From a checkpoint of a small mixture-of-experts model trained on Wikipedia: 43.9M parameters, 160 SwiGLU neurons an expert.
Below are experts of layer 2 (counted from 0) of a mixture-of-experts language model. Rows are named router (the router's row for the expert), down (a neuron's output weights, with its number) and show model dimensions 64-127. Each number is 500 + 40 x the weight over its row's rms, rounded and kept within 0 to 999. Numbers have three digits each.
Before each expert's rows: "comes before" lists some tokens at least twice as common just after its tokens as in all text. This comes from a sample of Wikipedia text that the model never trained on. Tokens count by the router's weight.

# expert 8
comes before: " | ", ".", "–", ", ", ",", " |"
router:473436493505466526540471510498554453515531459492474497538506542496575515560527456447547498535471485516532465509500478483536455455438503523554513509458534499517416448507529501494479485508499554
down0:458553528455441485442532511496510515562509497484472543463460570491499469582508511466513549445495484521542490457557509545496516477504480513496515534516468562443498497505468507565469510495484462
down1:491481493517492564495548581484527520478542531495442469506445534490439556493457490506504575522449492491518492499437527575509516503481497538487484476515488550537574567511618553505475485526511453
down2:521458482467454462507504561464478541512569504543506463500535532515526473513478509559500414436486499523464531435478483461499404540534543471536493510477502504434498493564504472505550564519474537
down3:507493574494450480495522531495519447537527538497488501400511504507520475455520535486434491446551580489569444490544493536489485518536470502510469509496448502597562541485520553529498471605434542
down4:469484413513547455434439515517544471449526518516529397608498484502474523550454528596427556541464474541464499484435472519528456506555521499522435457530480537484448500532477512452523449513478510
down5:447510496481479510469514542498488455471520472501470499575507458515475522514490472485501462510479461537491448472514398500504553548450488572477490448480539528487504510503443523495510518526433557
down6:495512464482455474561449442472473514411442502572572510451534464561502547544438438492510453521446495523472527470603550487513477536517515473459481472491528461583499434488586495467532530508547495
down7:464523516493531507498449591514514516530535521442509521485477479493565558464476457504554515472543499521461399523486486510486495500541496479538503491496461504462430540484536440512601465501518536
down8:460597515530438495485457470454479469433518475495461485472570463421470493502538466534510491452463534523544514520490483520506528555452486470488458522449460470484517484465544500496564495455479477
down9:533561485501487496483478474459515494465480549492513496537532550447519526527532530507555447526510476518587466501503480507479508454553502432477592549495517562456531405510524434427453544560498520

# expert 15
comes before: "1", "2", "0", "3", "4", "6"
router:455499605461471509477535449548508519462501504470434474499499507486522498529530439491490526493478484521480564505408482417456526506506493470540462509507517508477380466565560503522483457499508472
down0:477528529510451508482451449544447504453460537546514545526518506494495503488446510442529461429463459481497489564525420513487492448489491523470492470419582488472451575533497454411421616557512533
down1:512465516520539469481477456491473478500454491522510448475518531536507476501529533532429529494495427474489537500506531497456505493473479527522435508526547459505564534520532467517441509469492459
down2:488468507518548486475472537470589527524464475456496449463424489489438472586459490567473521519475550477460480437460534462550523466547503487501511519512463496525467481459572487474516527454479547
down3:472559469462536473466486489478507460467500511497523525469539473537389517478491492476496526484497459553537543441486506504545445512519542490519515501488536450551510542451519508492494490531529482
down4:443496477454453580502535477503443490515567465509516548478539432484467522479458524474513446538572560490523550552501493544521497430474548460547553503511497532494478511579504462444473442509444598
down5:550481537454527518449534504514485518513439502485488466505476504529527499524504540507503531489549509500510466516493525487442540511540445487497465533507483460549489460494459427472494482496469466
down6:514522514461561462517476545532473492559445527497563475610574607472534458456488425512477516544480502402594532523506504557450527485477495482509479473515491463456481419530464432480518507527475458
down7:456533517525507502498525497499513561478369483473472503446472522492526564531540493506542507531546516471558531441504502548447517526563487525487514485505492523466535494477488440526526508521450449
down8:507552540431511539477544571513513543485556502475487497472491458539500547478506546520549511461507528442433527559549477532513521525514552447446489528472525560492534451474482454489520556511492482
down9:497484569486461481489528459491404473503457575528465440543510537465508531455457487525406477491519467546509529516519552446497532535475547522478493486541480497522478510560485511502450546600516559

# expert 13
comes before: " | ", " |", ")", "–", "\n\n", "."
router:497504498451480552478441530524495493498511478506451455513496465477573480565540476476536487544467475521516475499466462435466498470494532501547566493512480476535482478478530495466446540493465514
down0:503530512496489501476520489501469563487463520547501513500527422547488564514475467455470453514485418592521447552469528535469437500476535490515459546495513456516473528537550490501507456530540515
down1:565468492489517498561463523470487567512500522548503554511528495526488522514498528517469528520486517469461455536485522558551459484447546560571467429502473420433611458536502488458522552539502461
down2:547523475500463508403508487445549503437474497506499489591515492510530442517460558539521477504471548502503461466453463532527482513508447497510513491479494514416513519491582484513494447480505509
down3:441548525499416432564531540556434516489482413537496464481472468496502538523432535573480460517476503532561500592555528450523452508477538503567509514464470427467511561499493438505509478493421570
down4:486477572528466484537512487508475588495504509550528495448477526512480536502503507496509484455566450475545505492444557540448502521467539480470546470522566467476506553418462474494481481512434512
down5:442521520497524534460459461528477560506533478521512551532457546540547532434540479444457510511505469549549446509500514504487490462464508548552485568515474536466627508562496489500462551467473519
down6:503481485477531527570490480553419454522543517507547484525480452521502550465503473501430431455471533569488552443505496500487490476510428527495521477472529456497564433497485516514447514514451467
down7:520550542528485452537543451510501469475510467457542559457525462537427507499487538477523522525562441507567417470510565444495467532494608506552521535515523508529439465511544525575486462571608496
down8:516543494456493517491542449515471559479524495499513539455546476450501477511538491458493426543528478514483545456579512454477476557476505478488513528468446482516603458532477509542487490520498459
down9:492503539530476479557500541537498549572526531420518470503470553492413608509491495522458549506499485510453450492496507514515500490483449447478499416488520509456508495453497551461596484479489523

# expert 3
comes before: "\n", "\n\n", "==", " ==", "===", ": "
router:481457561473487540494504543550502499546518533475419481566489491442579459480565481494529589510498512515556457546515499478485543481523540470522502509487501489513391442563530483533476484505440504
down0:467522538511472496450482446479488519504550539492521490519474552485514494377517489494478495486424507519548471507526474469495531526478527556547512441492568446492602480518510497512478467473462520
down1:460501494527468463487535497492523507542490465531420499472483550518469482539507532472456475500544489442502531445527545479557514504483496459509438461477558500479510509462527482548484484445567503
down2:502518458436532497544520555437509551452515493454470477548523491523488427551507476545460518524463504527517484504511481552548503516574531443457508453476474501581595459508454520515539457477469535
down3:450540509485450527450529446474465465541515533414470523529431465466518625526513469466574462433437566468525439494487490514512465415582509507449478569534487445521467527482383503504535475486557479
down4:467462460491504530517470527558475535543500518464486554493491475412534502528451495475568444511473480461505496488585478492487479550451410489458487468432541513465445489498473563512471534493462535
down5:537448523517515507455488539491511541489491489516455466480543528513530475502441511486560505511543505483490538470504462520477527503501542455526483429475481511442441573459459436436529559493489439
down6:462526514497502499535519527533437489510541602534624479527498520437445460481513450474430482549498491408511546503481505500452540511487475535496538610471470482446526438515460498501468574527507505
down7:460540523504531526508531472513497462550495506442475572474561466506474470520474509562536486534537480497468487510487527478397490517458466504490467514504500513493479466574443498436477488492519519
down8:543575541547495517552492422483528465485491543461493512496471517530505550459447446416536538518446512470498521521485523512565486506470498617488556543492525457477503507448473485493470538491490460
down9:511561483502492506445516457490551460507499510426499569493435501501492465484449500481488554497536540462468490540490493543538464465545611489459549498561517514575463517403468574568520472454524491